Experts of a small language model: 20 layers, 326M tokens.
Below are experts of layer 9 (counted from 0) of a mixture-of-experts language model. Rows are named router (the router's row for the expert), gate (a neuron's input weights, with its number), up (a neuron's input weights, with its number) and show model dimensions 160-319. Each number is 128 + 24 x the weight over its row's rms, rounded and kept within 0 to 255. Numbers have three digits each.
After each expert's rows: "gets" lists some tokens that make up at least twice as much of what it gets as of all text. This comes from a sample of Wikipedia text that the model never trained on. Tokens count by the router's weight.

# expert 5
router:123123111142148130110151136130125184114157079134105165125126125149114102117147132128141107105124155133124106132105142117125118097131125155110117152114118123076158158118127187125133152141140115154146121137131148163157092132131106129171127119121101074077155120104156125137154060125137107118103138129115109118111125115149108131156122115137189123118120128119143081114141118142105105140162158190128133135085132168142063156123143140108047099094107157139140139113146146111116123128113120
gate0:115147128134127125097110101156125143118129104135152141125170056126134108075106076075162120122140128111079181161157087134094116166146096146102184151111120162110114137136136098143140124138148110105127156110120161127182111131174132163219106102106107152102142111128119140124144150115101145128161150117139128142164172171135129152105129138143112143117152085155169122085119109145156124143121150162094111144120109107134134095138108126135093143122129136167092130148125124106087129106125132
up0:078128114093141060129100178151129084109116116129162105126106139127105123161110131152149113126104108087115167098134102080121134121115137102132135054131148144123126070134112092126105124107147106121142065129111122158104165102142127128177135102190154128197092152094146087114089141145123103131102106129151122117131085063110138141117113098127092126124158116122124098152128134113080099168134165108143136136169138150104142160133135140128143140125143090106161144111131158143109140195144157
gate1:139087134140143097149137128105151079141159172075148116127168088111104145124121145122086118136141127115163099133111152128114121088147122132100132081134132176157116118113160106100109114100152163141155137122113110156111152047145112147141114117102136122198119114143122131151126144146129101113103121157087131096167100153126132122128142143114117136113126147144122148136104117121150131147123131128111112120192135131160146107138154110137137147120128130131120124123106164114096151150156103
up1:122112113135151115131118153138125075136168164141096099115123105146126167124145113135137138137144126098124116175159130140155144107123128149106138096117134170129135104132120087083119122101154159145137133134114131135126129058148079117186176131141116096119125141117132136123131141150164151093065116123109153129186077153130120100082125091145133113095138161149124091136131105146116134142121132102120108115148158145131160135144159097160166136151161130129115096103112117102076100181152132
gate2:119130155128192158129164142100093120133108114091167146127123076101116151112090130103102180127139147124138143141112144134067132116125140125106140136100146107168092140126156164127129093129073150139149167125149094145131129164123141095106113128100129109148085118146102102159122128113147140130135131138106142159190103089146140076122122182137171160127130128142169119135107133147086154094135116135117161139118131133101143131125141146171171116124134136118187142129087148148130131142112125
up2:100111157090132160120103130106175145155116115116109121138101141100140141120099163134106136139130142099108185126110141144153108147095143132162121109085152090153127077152186091106117172083110121112110163087138151156145101117134134086107130147134162153168095112115081155152140143159117122145137147140121155159126148098141103101126135178142095121091104156118105150143099166136118137104118146168154112120145158137098139105108126120116162126112120185165138114104148101149110103138131123
gets: " in", " was", " to", " is", " of", " for"

# expert 17
router:133161116147133109139105112133129122106161150127145102143110176137137094093094140110095149153115136103130071126166153139146135100113115144098135106082100116119131103111121128123130143149155155121142120122114112118127101098139192093163133127092111085143141118099155155120095106153079151125118120130092115134090110135130097098150118136093114150131111171092132126071124128141138139146171118128151140104104115153132132152100152134131126107140171136076174108104076159114132113099157141
gate0:154120155140128145178130095148139112151133154083075136143168111111130137149130081105098101142077124115123157130118109165144088104136099129150105162128100100146117137148151135157113140113111132152094119156127134133103106116133113165113124141127134117129179129159080152119122169147153106119110113094156157127145111176158147144131112112125086099190140140164126169174125126118153123119129122112118101146115109108133141129147097143110114140093146119171106129126104121137179116075197138
up0:111150159112126116138081106135144145131136115130127135081164173145112113118114124161148140111109133076091142094164113103159137105150134158107159086099114157138130135107159130148143136148160137128130134154150118150134104092151113145110118094140122100101141097163151127130123117094139116130128114145129128122112166147096178148108104144119153078130161150127095130141120119110102066123172107097129155129127083132101095155128105128159182147090139112100148133166130095191138143159138134
gate1:158138158159123124166073135109141130147119128131079154090104190177128101166148133130130142130119137119129094162173117122122115157134112139136132151114103145110181115117114090134181156117138135148131129135124122081155140176133099086136142106125129147161132084154120145092119134109105117131132133122128146148099113089159157135111116134123144100158147112145178076080131124129139093105148095145154132119112103099118148114136136125085161109151140128108142131164126113191093154125152122
up1:126125124124126125080089119089114151113131128129109143094097097149080137120123137120132145126159120122153099122115123128125136156137135159129115128138076083142201136081151121125136110144130096127099130166108145110122135117097115158139150112107114152114098148119139140146123099108120196132130098116095157115100132109109120109175141120100127126179108122127180096143119117138137155143169101128128110104142074094115078111145132119112123151171154147104185073155171150128151186111147149
gate2:143101113112117148124146105161127114084171107149114111109163135120075072125118079138125160096122138130142135150131098173091114071113139131099105145103107133177107110088118122147150118123199135169131105119114121161132077100141120126109130114130151114145143130161126134086128096130142151157155149170145132136136142109128166092145147148122103110131097131118128118157081160136151111093146110140123118137093126171139177148168157088158108135136104151146153130124147132127105158120143141
up2:125095099079125163123146103164137097143114117120155122104168053128155072121157137129154120121135155145103101105089121142158131165091134111144139127129082127129146101095095128090128112138148149117159126141108132113100079104154124116080132131164143121121157096178134150116138094110140128130129186135117130080198151139130136110126145136110120111114131146164107111125104109097161156106131175123107101131135139137113127088153158115165138147082126141183098141129141120171069130136131115
gets: "\n", "-", "==", " re", "===", " Re"

# expert 21
router:126131141149092124163170123109122135124122152136113116149108135107117109106085154174131143129135167125185122162114150115151133117123130137114127108101120171098136115112146122161116131153112146127102109137123126151135138163096172117131131098120129137056107126139123153126113130141086126120180098131128135148113148129080107091114111146174133100092120135092148129090126122091120151145171137148128122099116091108144156101105087151149110112103139120075054118125104129101123102138134129
gate0:136077136118115131076128155122083116120139120095103116176087082146098149095131125173081140133163114151138088133135091134164047116117124129115128165146127111143127159127087117150143154114130104148144120139120107145103094092150145139115110156124099097094156123165138133088091120097133111124164122122143141112141124116168115108155083146125200123119181141163116095164140153105102144112124138143135121085119111106142118120105105139126108093120147135137151155129118106129132137122118139
up0:134095171138112104093141140135106140082130160105134109117137121143087142117125128143137149129125128135072147130166115142148076070149126128139078095173119125132101122142133173164183164087127071141094117117119158115118132116108098158121109148106120146117138119151120073091108159105161127111171128167126175128166122119148122129119160116141161060150179136130122142142156149123095162128119137153135115125087139096119143162114099160114089125137144114144153176121052181108120170142104119
gate1:098081101122115116120126125136150101124098133156103126155152130156116122092153106125139108113099116135118121106119123155120118142130099149129135115172106139159129152151110086142133103135141175133100137127115114108129142048148085145061148106105123126188119101136142142100094164106145157099094123142139118126156135107125122149119106070137147114094152110094100136136123141102112056128138161145110083095133173134139144145145141158093136142120164128130111136106120104128152159107125136
up1:124098124093162119118137109141116173119132160113127152131141108129156136137155151152145156144130134098133109113102187094164107126148135132109149051237151133143100087127100105115099148141121158101157134147130129111119163132122153140107120135084115149111127141094115108124098155101132127134092125177100146127074136123131155108122103118138078124115137105120113119116111147116120068143119144172100134152185154150137133061155115112117124121094107126140089113137128077138121157127099086
gate2:125113176129151120091146169174159108091135113127143150096108127134098139189133108131132089156110122098138110139135116128097143106122133100114153103124103128152124137154078134174117140136164135131126141124155071104104121151145165132132193190137119116105148131105144087121087173136118146118141161119124143118139065161142108133096114116128133115144089146114100151131082122109116126110121132120119131145092132121118147178196112066088131126146097122113109117137124139159089144140116156
up2:108074144165149115090136138128124104174148101121163154114139150125129132145137108124126104142104144116163088134122141124089144131110129094117151094130119121146123115145056137127096149083153131105108118142126081115070093150163154116137150180145135165137167116117150091101124150155099155132183155152130135148154064144131083126096137107125129123179093146110098130131129115124151134107134140106115129096101131114136151147152153090117144096144118123110118113184089088163115134159118140
gets: "\n", " (", " ", "==", "===", " \""

# expert 13
router:115096129115128115147089143101144089135108141122121128129119092104162172172108135146136142138147118147127118151115139113105107138155127129123124147169117082110125159138133090169124134089161093161131097151133081153138117070111125161053141131140138152179104175091110144118133095128133139133125161138126139147153134129104143179120122131135097140173124117126106116127134141150117105085077118141106114128178126190126186168149114130155082098138129139172143134174107090140115142157108106
gate0:144051134128163143086136171148106106149125135109093135077116111120091131089120123104098084098128166124167114151136091109105153114141131114105135086115098115102132128120130145134146160105124131113150154093135122113141196157150101133120129118168129163134099119111184154103127146148141117082137122119160159104124106126128126089142128147105099107138118136075153154126134111159113106132120165137130124148109076138133149105146120114121166142145102163116166096176130111092123113110163087
up0:112167145156128145124141200133116096111105165123114099094137102131137140162095138097102100125119120125125143161098141125122138121079083106115124138147125127096122113143115106115163154113145086099104101130103154099087124159180131108061100074146121143130086120112150160072128112133149173125149136114148148129190146110136133093126168107140089127181122144104165150118137124148143142137127123142114172142110106123108138148130123172121091151137106099158093137149129117102113151117141075
gate1:094133117147109115103176079121127110126136162121125115129080117104099145102120134116180097106145148138123159135096103149051155093118118099139111188080115105126115145163161163123115149177084113090123094147134113084093166159127119146139126138121112114164142136174132160083142135130141132128094136101123132073171097118135136146121113141118113113179124152113128137089124122163112114131132105144171115149132144147113116135117119148089078115121097117136189152094109109147114203138105132
up1:093050123088174129125135120135148153123132128122088133111130130137151119120115151128139116122165097172149126112124110065154129142145125131121119120159130092149106173148124174145157126063116104141105109142078133117057124118168142138134100112110153143092131130122109172122134167136164116138108183110113078121120165118134142101103096135109110136103085088149123163114129109132137140145136140119170149141138134123141079141126105110154117142151105156190123141154175099096150141138099095
gate2:094143157144148156139154106158134099114098097120131123129103153131083133089118103083121127104106102111139118157143112134158123102113086107095147153168142143168126115150111077116133136123202133088150114154106132137128102092123137110156131160150097156113136069097159119137144126150120152137130136106149103143165156145144134136136097149151120118109132162131153165118116132121185120118105119139160142108086131126111131098097160135103160093120092152133165122145181106102108106177123149
up2:134177132151136152121143136145118147107135131138122177128182142110094114124133122096115141095126121115139109131106128126092156096102111107169130134139145147155120100160120062079126146170183132154140086171105126091154112126103125086095124177143108161139123104083152115156130129145108149150190114114139132127104122166158111132133080103133124127119106132132131122134138142105145139146090105123123151135103143119113102102116126127136128134130148118144197162120168101115153137203074165
gets: "s", " film", "ation", " album", "es", " team"

# expert 24
router:156109122119150123109123121125158137120115085116112109127095117117168146156104100127133124131147115155159131123091107133117122150148107138150129207140111146129147158136112111160112116115117148132142131157119125161118113064141118151094155125095131134181118168111129150099121118144103121115137159125131139147124140125108156165100155140141113111158146122107108163134103116124125115063058108089104133122112177136156147165144165122135082080129146137150154132144079116160142144151110117
gate0:157117132096192158155116112136115142115147201146132136097130144125180114144132154133147124122132137153120144097102120125122153103139124146134104097156123127136085169113087119129152145096115101106091120150166138125157151150126130125137113102085142093144110163111136127155103150127093124111144168163116146097136083118147118157157159091100137122162114152117120091148150097148127108134103116103130143128148129203096105149139128136173156146142133119109124108131084109126145159123123171
up0:114143136118102117130136126126142108139111083077143134105136126132084125089107132138142145124116115118154130127131141126127136127107126142154130096107104111127163139128143141113145127120133156114141146147131112147081091121154156122095136133164139106167128149106139135138174100136139147130107096111099118146166129150113151136107125098140143148106119111106137157096112135132117164150151139085119125119088139070127119084145124087097130101114133161161133142141131156137142087154120124
gate1:137123133135137083110114143135141106131143131109166052162122119136151153115146120081095129155144150120127136147168135136097076152146126145107093158099143117119111099109097109141103107114128127089155100087147097132112110138109125149146141108135125110139129134193060126115151095136115129090153104122108140081129052143116089118128098133124108120111137150121124107134105099104109153121143150096117134135132146106094102129107139126150107120125109147127150123123104154082128127135200128
up1:090140129134123093136116102113100118150112084122132127124142163107080144127121111060078103125088136116134146175149146127107136129127138167116130137107125062111138079126103108157157102095140112061158142093103103143097116135117119155127104177136124148152140102128100113106101134099108119127130125114129155152156115146128099099130098151157126141122116163138128159089159111169137164082150172157114139107114162122122121137139155125108128112115106137112132116145078114109129140131128073
gate2:110132117138112162111133118134117091130109149130107135072099075122111143109171172110161144114098152142126099109134197133127104121131138110139127168139095104138147121116143135109147216137116103127124131132117111150122142115136120158189134166138092151166183137097089141146090148113149128118127137136166104124117095100124067123154105125146155087134086144129084132119109143091139119139151109127162117153108115175138113148109085123071101123109138120145169110116136120124161099116148120
up2:099096098120111165097121105116087116120140126138140083113092105132086142132118177110137125120152130132111109130138104143110097131133119162130126121111130131125168162161159084175114114142145112112106093132099129131117091092168150139143126162115091109143139157112041109138102138118105112143140139147120097139146133154119133159101145148164105088151127173121130134142109119109111110124153126133133172128110143102143106118153114097113137096102136119119140147144127133130091110159201129
gets: "s", "ing", "ed", "ation", "ity", "ion"

# expert 3
router:093112131097131154207157116144125111136127095139047097114154121151113150123122105132124115111128160130124167128100116151090160122121132112156119091102131113142152095150145128146120149145108150137104127148106141085081137151113124111093110089139147141122124114163157119118116116133126132141143099162118147064074088119137146122147139116105149096125164120172127111123099116149132125134184127124171143144128141145143122133128101163158164138142125102149139103084125174108158140088132146
gate0:151069123146093116154096174135130092164098146119109181166129141144125140134119127121099134149109140163162198133143133136101104108161122112154140142172103122121135149145145071118134156153101116126134113126161110117112130132106112134111109109158120128081109144124135156149131151130129166115090143084149126135116111109110156130128142163133085141122106143080133107103144116172077100145080094099153164123162153113130125106163146133193137117132109130149139142093151153133157121165155139
up0:129092134129151143172152123138144133124131148158142086111145091085080139176113128115144141129090132106169188153065126137114159133157125127137156127177137123127117147127138067139119093112130124128169121138126146176167102177099083127120122135116111136094108106138134112130160083131152110116126156141149096147131087072112115087098143126121123133151169169125129140120108137142129139108162099126079126163108126114114116113171160148185148088128100129119115145104153129117144135140131126
gate1:095168154096105113027134146122108113161197098106138127155057149147133143162124132123105120101116111141114128131139119113147161108135135136127114135101133115174134100123147168123111111101096094141113070164103117140113153099123166194128148085113122155182126145126144113144146136119097149129173133128177134068116105106126131129123173127099119132155127122113133105111096123158110124147148109127138139141148100130118123145107130116137091149122124175132115110124163144102137158113125168
up1:130112089162133112126121071127117093128099187125142147130099130121128122085108125133134141144127139125167150135153159185123129118136139137115133130129097120117114120158123115138123128137138146124134157099108146128140071173113132144140122166117102114119136113118084163120138120123121110088111153112070126105191136124136131127142120099104154123158122120129126086100165097128146123136122175160092155109142131108115168168136102148091128105095112110141115140124069145116090115153082156
gate2:156158079134115109145143116133135113107116162122113156146116097169074098133104185117119119129173131134119132137102104092110136112112134137139108083143152130135139134143154134102119099100149177151148141120086116099075100140131136111095113136115127110129127147076104141082183151115164142092100126120142086150099116116115149136119162160179143127096134129139148115088119111136101161075166167119145146139122124118104104125109088134153126150118123130151149137125112144143148143153091139
up2:167172121109141152158118112159110133142139103117162094052139109157124106101140114162078138137101109108062105144133113137122081126128131145165151137072143128158092109114080082175129135085085142135162133132111146111119133122091144175092104145147164176083119138127100126145110121116122130122144140129100098171105156120147135098162081120101122140135137123105146142151135118145180107139119144106100132133101185160143105152155115127118121122118127134101112094135091116179103146135149147
gets: "-", " |", "|", " the", ":", " \""

# expert 47
router:132126111116121112081129136117096186143152082117083116143122118120144113162095175102126105165121101163180115136117124128154083156158120160139114164108113162101168110130093152165110074155154097144132102106149124145127103132164147197106103118079154124108123151103133107146113107147096129122133147110112118132174111135119134162095141131143126114106152148142099131142165148130156131094149151137125143135110181133141113152165129122110094124136122131155146134137161103081147101174134162
gate0:124189132164147105082117127146119103094112121087102102104181151127125133159132102140085155121169157108128097161160108162127129116125103126132122118155118131127136083107083168132143084136174125139125122100126101099138152097137162161161118124159130140157109110067142135153108151131104113131155159151149120161115152146155138114118134143157159104124126112127142155064118116125088111142145144107150154135112154102134156104132111147130107116158144134123127136148126159101119141103117138
up0:156090157084114174197099114136117168167165161142118148128086121152153112118122134126097096132112103132137137134112150108114106165124133087111133152134125124127125155156183090096122146150097123125084156146106149148129136174087099111113102148144130157094162145157097137104152121143135124113089115080128145089135105130104119164143146136071119150138080129093114126127116095121145146124091122153098111088126137135107127148112139106136111120083133117107120142119144118125118126157143140
gate1:094144137131111097133106135128168121135150165139115110151170151165124134159107122125105096105094130149154147145134118091144101107119116094098110193138158144159143136166199100145128082139130144162090148106127159097161147113087136137119151152138137150110089168142124119113119115154116124124094073108114132137136152123105159112089114110165119117142148135121143113149134143105132089137085153104102168117168151158132136107126099107124149129083123168147117104122110139133115132146102129
up1:130117115086146133182096154127143087113113158146185157148192078103090123122121140125166141173124144133102136186148149101152103127091171131127165126129126132146107136090162153186123119114094109153146095133096153132118114079143125107170134118129123089098104116125108116070081118137091143141137112122132079112085112113073178126116147140139112126163092148129157109098137107143165129111132140132159119082089103146113132101130120166121109126125135116126145121100107132177164125110131136
gate2:160144147148161115134121134150140142103114152132151118140131134137139135118145120137166126091169133106129144117120152135103135117140107131137147118160131141139139117138140096136149099119081166118112109105131179092094135123118097156075173125125131112080150129124172152097168143135112143094129082121112143130128110118093139083146094136122141108158154134109112106153146100146075162116100147076129145128142124110148121132099146142136109111120152118144111120107112112067110120151138129
up2:140114124088132142134163162127111149154149180165178155126131095107130118103156143113174098159150137144152105099143135113154160148154147102105133116141142166152134132137130137125117142121132132102145117107124148089132159144143142146126149161115095102126118134131134145121104131112106101107124111122129135155096128130120116132139067149113105094108172143134142109155123113130112132095108111115109157139180139147108140142110134106161112155167074080103138169102179152108121129141132137
gets: " is", ",", " was", " to", "ly", "s"

# expert 33
router:138151115139074099121097136108102106139121119117184102133105138116164141116121103096138129127105101129106123110104121133099106096118116096174155098156108111110141116148142140135122125166147072081106128120164090091098111154136125111164101128151109166111093089127144187137089155148117107112122152137079111139126126177107168099120119102151132106090068115142165164111131126104134115121141119159142128152141109099105118133119102099147168160117105117104100189167122164131164109137142128
gate0:101080124101110138140088116096135153118118156157111096131155121118102142102143119158157124153089151129096105116103147125137143165138134116155142112161089141122137139105084153140131078152147104160174099090162117118166127113099148123161193118150135080148131161160126170114119117140106098113138128107109117115091096112138099156096143121142092110150156123100106157096167141126179143111141137106122140133113089167100120115141152143095140128125120140115142134137115088169140141083074141
up0:148081110116132180152146139154114107117156122127114125119150159097116116157137096097093123137125119136134116121129117139099125101111092122162143101116141100135117117164150124123147150094107173132156149114101126102113159143102128106108109131163111173110122115053151120129128157130167148142126149141149155114124175156144169072149091157133171128125121105160135110169071083134069104143135148143160112143139148109154161115153121116158125142143122123130125113088142102073117141156064105
gate1:095137104192119095081132133143160103153091118124161101134130140165136115115114128119142102134103158142105154131114159110131094122151127138124116120115186125088107106151134111114122140132106130123101136131121131131146145151136123162109129154091107146146135148104125121151138107112123125150081160101145112115119117115140091151138101112144134141122121122102122152112140132133130108126118159177122087113153117120137145146096159098101077119137127099095117153116160154146151151146165106
up1:149137113101112114076169156136114096130150138089126088127112074173148162135129120145128152141114074144145141093165162142148143138132118110138134120166116134162100167088133086116117146134137139147111152123123116134081109095131101135147129114154132122082137111108130136117098156154110107124142111145103125138127128131167161110135135129162140152123136107127106144121151104093122146154152143124125174174111134178132107110114118118190156129114131161139091101141091167158098101100140140
gate2:083096125087125121077089130110125133160115120130123168143117135159097090104156146123138133114164108129140110147142112136124118150147095126086112150074130164161138109142060127105132069132072170122117092107133102173165129146138137171141107095130133122121118094172132110111157141130127120155118166113123135117111123126141152139167142058092054140104128122143147083115103113148108133135131131143145139107101105132126102113126112143133102116149107121131093096158162147140153157104120128
up2:144110095111099144116074103129122108158133160122114129174162136092102118123140113132120113145103136146163133137115113130157128158126154110152131146153122115148156117100099110129116094150116149137141093064148144120125140136093107116168103142136109152131106100141144141130158173115130120156143149115132122120083143104152127146158145115113116124108130119091124115146123143082165129130100076108118141117132152140090108126104126095131128100120144139134088133175143145132124103148131122
gets: "1", "2", "3", "4", "5", "8"

# expert 36
router:127123096143161103125184141135113148158120068128101096104124165115135136137180166131156132116155150114069118151136148169127089123118103112120133131123119122128129150128100143121100167115137124104133125161120127112182142153130110153126134080142105128084103129065148132147098108145134091137092110125098113121106128149156164133129109127137191112187104113134104136146158152131146118113175152179124122125136103112124135105127163155070142119115132128120154145080159140141152129137123098
gate0:135112161089154136114159155131095136118119131122136158136149138136126116108115108124144116153131130136130155145139144114122161157129116144137132100106113114142101140150126117114131101071123068172109100116110164140106188117116076117105132140131088134152104090122136130153182177118129132119122142106133105173073117086153103140129130161118110116172112090153154102067126147181108133106145133159164132118143109126150099116130123107135085100142128093140143135168130116164179135084118109
up0:072133192137154146147117149151159089112112134142147096177103127147175152196132116122117148114121114099094108130091138126120134133116129129143112172125153107112127106118143120138128182125143141148158106142145131122118100136164127099110180109123111105143133128151141118130162116147145125112104133154098123070111110101131142137139178135119169143136148149116136130114156120129085106138120121133118118164106129126144153117098109121107192105137124131108142151097083169093112125133151126
gate1:120123152119144161120118152122125161130117149101100152097170113110170141079165114115100116114111134143181177117143104138130134141128136130123096141142136143155125117101118136131112091108090108115107110123098102149117145136133132159128103122104179150128125137132129119125157142154149158133175140104151152146172139170136124141164111153119144120111159125111139094124126140089126114139096115114122096098101106123131100132126161104094088131110142141115137143107161074104144177098110170
up1:148176163135142152143147127134106177160098151123178083140155140098163147131137133121092099094093133109137160089150161139135138091102157149144073156139109155121132095112147093100109136142078135114106081085144097127085146118132135133121111095125150134109146144193123124126116115169113135145151110111116160113150115190141101101141122150142151134142158123090087115148159131125097112121098087127119102116113137132082134134131127130118143041112142103083083139100076074123135132114124137
gate2:110091117142103112094086126153154111135144134151129104122127130146124119091140114145143131120116110137150112121109136155090118127104133128108157111068145114142160101165158107127128104110131133105163090167102109143133124105154129120135134135115105120093098110122137154127105103121109156096121098113161084128146130141091153128164098120123159141114145083101142163166151123103120139114145107103112134121115097136126113172123082139094145070100125115128160182129123159109118144179115079
up2:146107109107171104129153125162134139132147096155151138123132086100163152146104166127114131148145087083176140118127155142134082101127148133118103175112108115116128122106119145109134135107096086097164115099155092146143128160144132158139142136131160075135146106154166170143126165106120106161070149162120164128133153142112139171133102109117100124133166119114140090165075120127129139128132124102131122153096092139146127120118153158146127135132130111095106091101112101128151132111157134
gets: " in", " of", ",", " on", " from", " to"

# expert 7
router:098130083112149159136191130131121114141098088105114098096125105115110083106088123138118105104123134108115103146109109121151144141132128091131155125120124159120156111137115133112124130102136109122149127118129119132137105111180149094132112105130160108097125137088107122164086103106103112129135147132137160095144127101149142133131159126116128139120161176161128106114150156109163124127185159150145147091140170110153123099137104148136158121166130109153157091089116148135120125144109153
gate0:091155152170104140107134134108108122120128148142180073157070108099171099111135145176141155125156153127106099087145136109093094135132158076127119140115121129098117142134090170126131089100123140147114135120111110147140089125146131149121099121082144160114125143130117127135135190125144130131129129110102119129164127153117130138143096127130119148144100135163182095131140127094131117126153135134129119168128084135145132129132130110151176137131122149140137158134155181115092115121138113
up0:100130134158149158072092143094124132158143132137138120121134153074182137116143140154154146090146123129172114110129173139133119157141127128132103115121114138112153105116087165133118117105101138128180152140126120131141067091122138142143162126089169137168140124109143116177118107159158117158150125125108160156105113149123150135130113139125132172172122138129139099158129132111158172117137122148141134142123141097148153081131071084118134160143091151187155126143147113123095087134121119
gate1:085151134091170126118104134138107106116131074112147147118077096129099144112098121137095143121126162131089171130124071120124145107122157132091124092140112123154121122142137166097132095140132136136073102145132148132158152124141174125166146093148119110125080140154121126160073112117144145137132149136116145104119129107102135157098152110171154111096124164168169092177124136171115128163117096141172109139122109134143110110157150112135156109139152099109097112120143187162091129121109108
up1:159027123180151120157163112141112121139129114141117149147152158100120124136147138107140135119154137132210145126131133128153120105119100123137114130141140124114117127148120105157131174105133134137154150177120112125124110142084122118108143120104134119137150149141116137075149129094118113180162106102138154116107135101119158107138140125110159148105166113103126110074110091073142104120130128105094145126157152127106114097133138140113060163124110144142127148112063091110120101124087139
gate2:146154129174130110187138122176094130093136146168108150131144110133114123170133145136139127112160117109165122144093150142075137095146101126083135167136136118104136117159141119116139136122171145119135133146130136144133123160161147138127145148137150105110121117095130126138121125117130120111142123128135111177065134119116162099094114126097124107162107122108155116094098136120128144105122141111139146083126111114116122133064122125131113135093140144126086080121100089146126108106096106
up2:138120140097155140094111122092132163085144085109155124161094111156101132096131137144143117145109137160109126124170099111125074142161133133111135158085162119123092123088136108157125122140141114125118077066135145108131114109138100164123077120152116143129160166150121164114105122137114117114099148126118127096125189177126108177120144163145122138152077125168133183143135116119134107130118130144163101119123159157185124111145144136140084154155159129156171186106143110123135144132150077
gets: " |", "-", ":", ",", " the", "."

# expert 18
router:129119112159113122125166138101106121141121115106131141159134145077133129102110119101130154143177159169094112112105118139112146159126111102167118114116110092093126169129082087120082156114123108131094145124143134084112136181140120122133129122122147188108107107165141146182114164150118123092125129179128123172104104126113118107070153092172146143083078132107127131092173094148114149118157171127098157107100147097104176111120131119115144126129119126130097131151116137111165140130144124
gate0:179091133155160118111114120152104138131126134127076105139093117116131133159106151098096115130171139135180089101141132135136077104115137127141110200133141125149147168125126119122138166131141102123118100126129119122072118115132125133088159107157100122108090140144156139159130132132152147089163107126133130174100165123121105150142151123139113144135132126108138100084122176090118111148099125111168129118122110091125139132124124095138100171137136153133111126151060104156132137147208143
up0:117110128129120117116141173127160128034157183139161162112097140155089149127124157152121115165165145103142126092099142143158139120132126115112104099128106113153101162115111130124137137163091117131141154134145125126104161127143140105111131135109088081105110131185115090170127118123150133100099172083098159136135095213121127102145107154118147144157111142109182155116123138151112147099155125129124110113148142106082111097113135130103104159118136122158121134098122105124120092124145111
gate1:151101122139098085098149151147120128139152171105186132147120109143141165140161120115094107122120096145193132113155159122106124140091139138179114129138155131170117059130140124122097144119098100159145151112138152145138153134157115123155097139116093151139145131093123114144105150129094104103126141120118116109144111150164148137173112107110080130135167108125058126109112136128122173095119073169101112137144115158173146098152140112059143139119135136140130103093137119148110115121139113
up1:158196158143143098162131155118142114141129076136185133123172121110084100129123129158161141155118139090138128137119105115135125109101110121132111137127123126099148137122131151130121128135171115104101165094110126172067145129132123134170163119135104114115127138141123168106089131156141156096145133093122158116084128108120132097126161080137146089141107134115151128122164110136100110136113150119157123138082128138075112120116151094138127100134187087121128113163160142138121108145147127
gate2:087099158151096154145102125137140123140116130122091083136155132147079140114121135108121143148116115155124129146174137128173144124135140145170146141122111107122127091135126165149121080122125165124116152118144140143130117131163122147078164136096115108141140150193146143136179133120127130158089100156136118118102145104129123134137075127122133114130136124125150084155126101139135118101134079123087130088174150121120112122138130117120173144139125124137098098047103100148107178131129110
up2:144122132157147132094156123081129117132141108134120140127110162113144100131123138141132124123097125116145129173112137120085101115125139125096099149101126156152145123124145097135129148118105151094105125147136124126115090110104105126126128107142137130090107155125083119144154117158125119130164137122124127150153121154120143087117160158080125167135158121162124163146095135147154137145158128134122102093126129132144142137090133117108158140143138128077144113133164145145144119123141117
gets: "\n", ")", " |", ";", "0", "7"

# expert 0
router:102132112155140153098164133093130106100090098141136087126144169147114119159150165118185108068156106142125127140122126111123062138129116105156128107132155097078105153115123126138118170125126095120120139176121175124099124105144128149156136119097115124105123129137086135170134089156137117104126133169099157160107163118110168127123123154101113172108118097156102140114125132125122144126178147122145169146112179166156128108085156099068092130148084138133176129148175124161117121152121097
gate0:138132124122097116131113108106122154116124175151134113137127126091160112144142100101131146125147124141159121101138116108143101112125160132149120159160111108183125104143125101139104137123096126156092144116111118142135128122129128153092177165143113165103101099172089146129091190145138137103089122098111136129184117163141147096146103141119103059126134125132189144105163153089164117117147109149090163151152131054140152086175123140089169131140132145147082168138103126136148122112175140
up0:134076140106136117096110147127155120171140128125117150148099125135121153111121145146107104146122151118123108143145149136135167147118113107135134098139112145099142139124171169123122059104141085109169152144157113093124112143150111086149085112114149084119165111080176115157139135150141128115129140114132128128127157120095123143104130125148170175135084116101076141163091115155108124128085126089125113080104113166112105140095136125158097092119127136136164091084133155102121115167101156
gate1:159135104098128123160124111148145200146114116098149114069140110124137132081114113119120114109134122136158121134142130109102098107127116132120114133139111137104107170121113117163154127170148111138123112172118108114128167053084110096090126114120136142130127120142121155156082136142134111119195110152133139111091174130119101155122102126123121123080113124118132089138097138144091088152136091103137124127180122146123140146135151143196141161113121117109119110125111124075134182144095100
up1:131182141132130122130095126115110102155113115139130067112097117146118113150132156123132148120087127112083119137136139166109142081105118097106151111151126117142147137145127158105116181145133123125113129113151118093120132192108143141150102123128104130070128147128146136109169120101124132164122150114125094174155123143088148096107182130117136141178152104149150148136155146131137140152145101168157096152152157141112103128120147129075122128155146125091199172131148087141098142093138126
gate2:102113128123156115117118148142109114160130125086161131113172133132172119103107108114099123128143107133203159133138101110157120177124130129083118115065127167127153150124085148141095100127139105148148148075166113175128122108144142109170153130151099120159120114094152145151117177138144109127156151159106135152159161159122176145138101114150115116160113167151133106134145138117111133152143095126153133133153139128146135143135128105106162175115101127145125125129094123149088142160185119
up2:122136125128169117085142085147118078147139178079102108105129098107123110100148138118094104101176156121118161134102147153155130142115124136153119112104135145146176119112081133145100110117126087121156144101128122102135127159114106178125131109114103151180118103090156127111117184120150126143144153133138136124130106162134085139121124094162136140129104131114116144152129142127107129141115139117177130133106129120149159108170130135141157122142113134142123127126122166119123130134108115
gets: ",", ".", "),", "8", "–", "\","